From a checkpoint of a small mixture-of-experts model trained on Wikipedia.
Experts: 48 experts in each of 8 layers, 3 picks a token.
Below are experts of layer 3 (counted from 0) of a mixture-of-experts language model. Rows are named router (the router's row for the expert), gate (a neuron's input weights, with its number), up (a neuron's input weights, with its number) and show model dimensions 128-191. Each number is 500 + 40 x the weight over its row's rms, rounded and kept within 0 to 999. Numbers have three digits each.
After each expert's rows: a language model's description of what the expert responds to; "comes after" lists some tokens at least twice as common just before its tokens as in all text. This comes from a sample of Wikipedia text that the model never trained on. Tokens count by the router's weight.

# expert 22
router:513581483485505443526582487539379552532490523516480504489549507498500507585462559539529433434601552470560550485508508573538458471494543506492504563439533451463542502504527593535537488459501525
gate0:511457477433484501538459611450463488502491475527534509498476524541545509523494498502485490537511514492517503496527512494488522482465519483536442565501533496466511484539531539462499527492554506
up0:462538554451575453529544550493472551527630519499569519506478498496445523512517431499496473522501468493457460536477529443467521528505501512533514506484487520579558460491487556494441489500446555
gate1:455537514468509538539391498451524504493442566502512498552568502534489477486485540482510561508534483413451483508496559472507555500515494570556494457467408524505502508536454420454440524502505513
up1:578447445526501527519518521545493465471474452513572467464451539523506513521434476514558438479474501545532481545450547503528488476497499394420471558524541485505503543491480523490555491501523514
gate2:481458582541501547500446484532485519519533569509424513522485480492506532540545524459470502552557508462537516559497563484427465467497535525531514520548485429471450511516470524545539459478490589
up2:482522497548544483483532468479481505547531532472529528505534584550479423464443460523488438501522481469521443394424487503528493511512508464526425480484517435541508475504497540501493533464572512
gate3:526451523462561465526503536464527530495492490527507495533476445487399536531455505493462442420465492539457541488536554593471498555492568463487468450561488425526573512444457560481506437577529480
up3:486493491515443473473527616480445531447519481524519496539485510441441533464495484482459457437453548507498456423543495487537527513527506509478518471531486486588558516488475472522500476562518442
gate4:483522516560544557503540460526505502487528528471455498470553404520498526480544464455499468480509500446524519540484573566484470545481564591475515547613501525495495502401505579553548471491510521
up4:515541501484537500519569452516565522509553499484522521566580452483492497526587431510461461532460510486462507483560521466439526548478476514453465549500540504557491496496513559509513464479427490
gate5:443428483553520453451586633477532421479469478512460522576523481498458473489470494488473496464432467489516472485552418501500489491436482468466468474507473528568500503511522503542515479479457532
up5:508590486519566569561510445524531585508508477519493457425434523513537492442534512481481440489470468431510544483454544533430476519543514536498517509566484450517471513474471602544523497521501564
gate6:457586571462391555491460550531506445516414521510514426469505539486460500492467455476513486537522532564513468480376561470527492498487522467432445509523571494436552478527504523482498472465538516
up6:481513429511520482445441465489530571409486551505564530504503495490495496506494515538476484507495522488556487471469414478443524478488507517467523538540526542449516520522449533568484540528421532
Description: Hyphens in markup
comes after: "-", "\n", "|", " Di", " Al", " di"

# expert 40
router:494507562530500462522498525468525517499531592474469528577507430552530461467552501476516429494513507507479477402519497515538499516558481429504448443517509414524490470514477526466539496498533510
gate0:543522529487454573539446524472467518551529419472543487465554562542603476544514480493481482472490493486471470444541573513562444486478536474566484549496472514445489520546524544543471440608503499
up0:580537520520411551516484568434466554511528502482557547521554537539588548565497522519473464487496542500490500439580515505533481512502520545514459536537536574490486514538453490553504465577459519
gate1:531413434484537499512529520569488484488503562474465526495467548541500481480571554471573498537412505401506526514485561513558467538529526473543574505472496435545519539445510566555485535525500510
up1:515571614495493497492466532460433470568553422547577542547529444518441506480398499492459487449526480554483503486463478498497474512518474521469514498499575540496458513522482534433441506502568501
gate2:517431468557505591463483457599486531440537475565541454530550482424529541431466550503468499507406539484557480520440511491429597525490506482540457484435517490459467485485474486451464454461477469
up2:534471560482560404509509516450434489521525516462485555481484495540491473532598403439522452503566481470509464473542488495501513475536464431443541461570466488553472530450513525480551509546535487
gate3:593503531559495491520554492557520578522505495457458509519486508533516486436515466494539424463528468533440431542521544463486526439446467502501531510513538485503514567462562412511420572480458472
up3:506556550442495467438502553493525522518501460514515551474554488404533487489432486512543490526429483484458461532502480518427502443425483477480435525499533510493487450480487486416433499489521533
gate4:514529489466474552505473433507560506520473473556492501468523548543533512577459494479496451531545473461554531487499444529584436510500525427532530452520519460503544471453531506496494490547551587
up4:544506593512521536471454493457495478499414556461499476485462505456521538555529431546502467525538531498460506523538450452515500489522504502371484487525513484539535475511498520522526515513562486
gate5:517528521404513511514484470457384562500459418466520465458528498470430516470529470503465498522512497569454448453539459473520444568493478502488558579489468561501478542473516551498528436516454543
up5:536587478459430463476552495513444497441555455539442407496481475487533504498506487507465461519506547482449499477488503446497414569478496529460588570513463522499530480441473492397474510518496518
gate6:488517482518554475519413484562460564504473459466476473499485522490505549455478451466433508440488533471489488465484511512531530442541514535457530455477483506538475475498521510535498482452516547
up6:465528522547443511446558526439514471522474537519456475478503463503483452531519474521442561474522459491499578571546421485510443590420448486474465516526496504463572475504454484483497492428471460
Description: Numerals in data
comes after: ".", " |", "–", ":", " (", "′"

# expert 42
router:468516568485482515549492488467553484551454544500492502555501426564564426498539465516507497509474467482498493484441467472524485495543479396501472480516503537439499457516535513444446491497571557
gate0:484484545485589549499502534512513395442486536528473540542522469459454496552493549446517443502475560522517517513488547444496388512483583496539539452511536445567559520530442502485540497518460480
up0:505491520487548496543515532493553434477495516573472465598464517507470469533458513471533497479431498533507521542501484472494394477490566580475576547520481454553530558507435490481545513535463495
gate1:412461428473533499440543437505475493450469496457532548471482578497535511442520490509471567456477485523591541509532526476450425462583521499448541492531528434484452489463521460545476594501467520
up1:437484520508572522458445516498499437435479492495496463443478490552548501454541482507478489516484461494530573539559578485488529492495520448437516419502506391572530480468563495494476501466514463
gate2:461466425552464449497499560493484528587509445539528556558509479477477474531523487567510486516463524538542548515526564487509438540490482460516526510527445486571513478515456540557498521511541462
up2:473571549437525515550432549554489473430485518453495541440491495450521516521521523480485434475486422485425452460465479524475564499515522572512497514471541510415523531418450496487540531498474518
gate3:455492441438511528514454543512518549504525480593531584451543549509419505553559472448536566495498544467434485539470501495479503399563538479476517521558459506501514481468422525540545519496493491
up3:545524483455571545451469511541475481449502539519509535468570457512436487543451534512515579549480556394513513560471479535578409485533544550372505460504523527468497550500544526521535543439553541
gate4:461447523600411475503460488471584533523484564519482532506512542480501473538494452499486552532519455500514546406488492475524579467481480530499450536465414543513444464526507586460514492470452490
up4:484466545525509510562556492579489552531530484460517464433508529501478517506471500520522456506527492588491480523446529414451441506480452506532405614481424495484548428528556556467513531517455547
gate5:494472491572437458473435444547474440477466507531557545465448391527488479535398509486574469530448550502456561513428515484527488581573481458463511556523556509581509492541433533461528554604487528
up5:492503519442494529511541561504519504513517520499465477560560569426515495411598525543479511490525451521506546534599478549501441457461453523496556459441504492476493513468502508531507495374507477
gate6:478507445500496509500527440558411524548594581535459547566511458557526535554488441450384528491434466466454478530447458544551502461551530535504582438550492464480442508565449613488530509470554522
up6:477505482505515482533530576543528487492558512508515482485513448527495550494498566512543578459460451576560573491515516526466569441514531479549550458406467476516457462594483383484516507545478529
Description: Numbers in tables
comes after: " |", "|", "–", ";", " (", ":"

# expert 10
router:464431474439434499499534501479486490509503548548534572526482501539486526541459546495546529451445468405444407497495501429534533584441522476474517511473443473604453482538498557547459491512539422
gate0:512476487504551455484512491468473543493476513430459465498428421498509474506547435542455446506513527543556512492486471397523511447517451486521501555528497452504507535480575482579474463509538541
up0:490454520505484480556524526534444496474525556439492527494502485487530457518511527459464537522542440476517559469528516515497500519522568435454470452456498479486535453451523493462551495460452557
gate1:539560527517375516475480455458460473620500487571473525494507442482523484432544494533454511577495458462532507436523513476483536601508461452518496560415508474536459468512414420442515501520501484
up1:483573429550480509517469507498572480435435554414544492542533451565564503483489573505540579436524440459523504496552523482522508533493540456463476504513473575491459437566498490506488496486579557
gate2:481531424414457482545421480458485448475478436476545507455511515391469528518476436474557511487501458461510510542459490504551522517523539413456413568398428445557522535561462482550484455473478485
up2:478518433428477565570490533454496492508479399453526521467537510409472511484494451464540505511534426453463527514498503489529442503489539412448465538417503472550507541556513496520433441494530460
gate3:504469474510561529422496505424506517552553551518492473468504465534520491514512574501498518516525497457511536523455553487554534480456583490513532490517557533545509503466490528476430542605505453
up3:523503486544463527510448441504492504483486470533528507569539555493479531491510462508570495477524518555516488440547453465495458487529469451467459502506487473421476430493485561528514450425427514
gate4:491543509523511551519495555521548501517490506535540532568539444470514459507509466511483469517493467540520504497497464453537459520526521502499511492530508477492515443466555437447550520494492531
up4:514549528495506555511484616526522563537506530509524586535506440465567565506423444495509530492507523512504509517468531508514520508565561431454528493529433464529483406528518423502490534476536536
gate5:505520494430461515463535532540549498499526550506515571532538460505514436536422453561541462535463526486435544560536534505413489566433521475484523505502498550574503512450544563523561478494498521
up5:483473519492483494478385471522441505446478604481512475483499486526517631509479586522516576503577496497570489483437484467556503492525518478558434469457448509464510463536433469490452491461452457
gate6:460480522503467402492524504492495493465471498474454533434500464483497485479493532572574531525504532563518545502480538446438521497475488515461472599496566492436504443481478510503493482513525517
up6:545507548415520532473451428475475561563576562490497550605612487530561476531516492537498499481484439456513556506519514503517464545472533493513394492485481567505476443501481529495487474495480560
Description: Table cell separators
comes after: " 0", " 1", "  ", " 2", " 3", "0"

# expert 11
router:513448464530512457460563478511526516539437535545524523545464542486467463509432488521448537468483509499424466505493539523559471518548533501496504534576448499522456476532519466571500522517567584
gate0:409533540511480493462518497512570468477422526566482535463533508510488553484498570440483454480489534466521549557514517469506447465531476504582498560464509464503519512535493544572558552572434508
up0:422470513427479452489518498532593408560457515493502502490492570506514541543478549555459523507474464471558485493518497545461417536488471485545450454508495509482488556537524546620499526580517516
gate1:514513460472511508487458440552469449451497466475443526582487426513462526435491522505440511454495507533532544498490504457487536497472473527534503514476489557449540488526536352572514515473545503
up1:545562517566461503523516443510509504536490522375493470563468526550456514469398569497468495519563538521507526417511500491505512447500546515530513465366551541458501540503472441544543515497494479
gate2:568525498556592471431462437454479529517503510477562543606473484560510487540469468447520489585482538405448554527589507434513485498519493396424506466537507535489561604534467432522520491451486559
up2:490502459549609469541483479490564513531487533528484502544535504446516458554471443453532516484521490444524550524518487531488518536540532470494538519542487516500529546536532498601492477439545584
gate3:443525571469490487565516478567492491524485606482456484568567520453469473571431493566500475552502474413473483493472489501546527527501494474479519500566444596563491543461481534494502502474395454
up3:469502525429488564518516487564508541542453522512457538595526538419463473511455448619503480582538461414453491481461506543554487568476488521479499519546487583566467509419472529452553527457506467
gate4:475538518572485414546526494483446473507498448458466562522483423545514505531449474440420511520576477529511488474474543535448432439511468513557514462436524561450481546565496515378486487518462537
up4:515567532525558516527522577520485521475474538585491521496540439547517535544438527559532492507484514518413476535491503536482544500464490521489554444481510539495474485513487520480463532498619495
gate5:469459439558467525516416504546482499458549517539508523514489463536494533509437439531577477487489499501518546452543503529525519474495533481533554528529474572513511562518515541483510480523441482
up5:575518557488554508466543457491529536482487501466484510498534452477504465458527580442491555495430457479425446522492512459472504523498429519463460435441544404477477433472453474481489491569482480
gate6:444503535518505528509485531499397569497456456539522504465471521550545371485496488465481504492601505490413542541464529508531467485530489542562525472408553546511550546485497493475435487537512469
up6:510530454536504518462506505544549517401474498466542526463523511429469506471495516524619485502489560497558462442535492511498566477474586561462488537534481470540534479516557486432515470501481543
Description: Table cell pipes
comes after: ")", "  ", "%", "\"", " —", "a"

# expert 24
router:562511476490472544526523555479480490468476525433504433488504526540526464503471435541484552449549491471557513519501498479515440537490524518491533446476465442427520413599488498501481419540510447
gate0:489567453515485514476554486516479535545525526518464479469495512528581492491478477502490505517530444449502519512422437504472437540520494514550553543437494478540466462525497596470474473511466388
up0:517499534559490454556463534515539460451460472500508502499478474501416510529512510461485457510496513551472482495565509473511550476501515475468479469538531493433501511482478431517478492482506620
gate1:557453510524527462467508510507527532525424493474459532562599455554513422490533472502531490525502555488501468523550461495522497478536532567507510539537502516535517433496550545555496406506517563
up1:541526449483510459492496506537456501482445490469496479483501492471481462515542492529529505526420507516512451467549384435482527565437481450538518533489481585461458463453549550439495529436538491
gate2:524521531475523439473480484493463481488482581506516460497414514430439543506485383504437511545515530524500463430495522539455426478539511528515507509584589497470605515474487556444484499466452490
up2:396471489528521502467508546589585526533564515532446468526519553506564472519467444511552577532481509475453549534512504473525536498505539525526531569427466543532435482479556491572541531405498502
gate3:540564510521478506458462557515519455511505538564531531433453468526458484540469582532427500491552503549493536553487534514521499562535508555502476549493521466489513543482486474478478527496566429
up3:529597495491445525533486534435440524532447492581526493477472521529512513477498410541491499489538487466415493541524480530497486537593568547499465527512542412494507509451542487506443456523509526
gate4:460493575578482511508507480498461530513457540487503451534550506479548491530503531481465515512566474524565501518531527493513606471541558537500530493448457496575495479425488535499495465514528553
up4:502444569525535530506496481519513472436546500497527513530548481449490520470514512365482458468468503510575522429542495545449604475459574557558576501557468491541494465501479562463549417495487492
gate5:442579506448471484446533469429493472520461480526558537489448496489506528486433472515467415533448456490432489483531487482465463606454600478544593508518553472465487468496409491478463453547476452
up5:539508452465504460460510500505533509523527462513592578494513553514416512461497407507449427573511478493419498516440448478492505530510549545483461553477543487465511470423421495465428517516487499
gate6:456563521469409445506570468485427532508535501494519536449421495461508583475493521493526524483487529423516524484429504424503489535438535552455486457429504506507526515486450548497569450493528495
up6:542521498559533526404428497521533471525490484525438519503536504465486496528475538524448448495519575502562517538534442530526539468479471510551526506592479529491458495476463563547503486564515459
Description: Infobox breaks and units
comes after: " |", ")", "_", "2", "0", "1"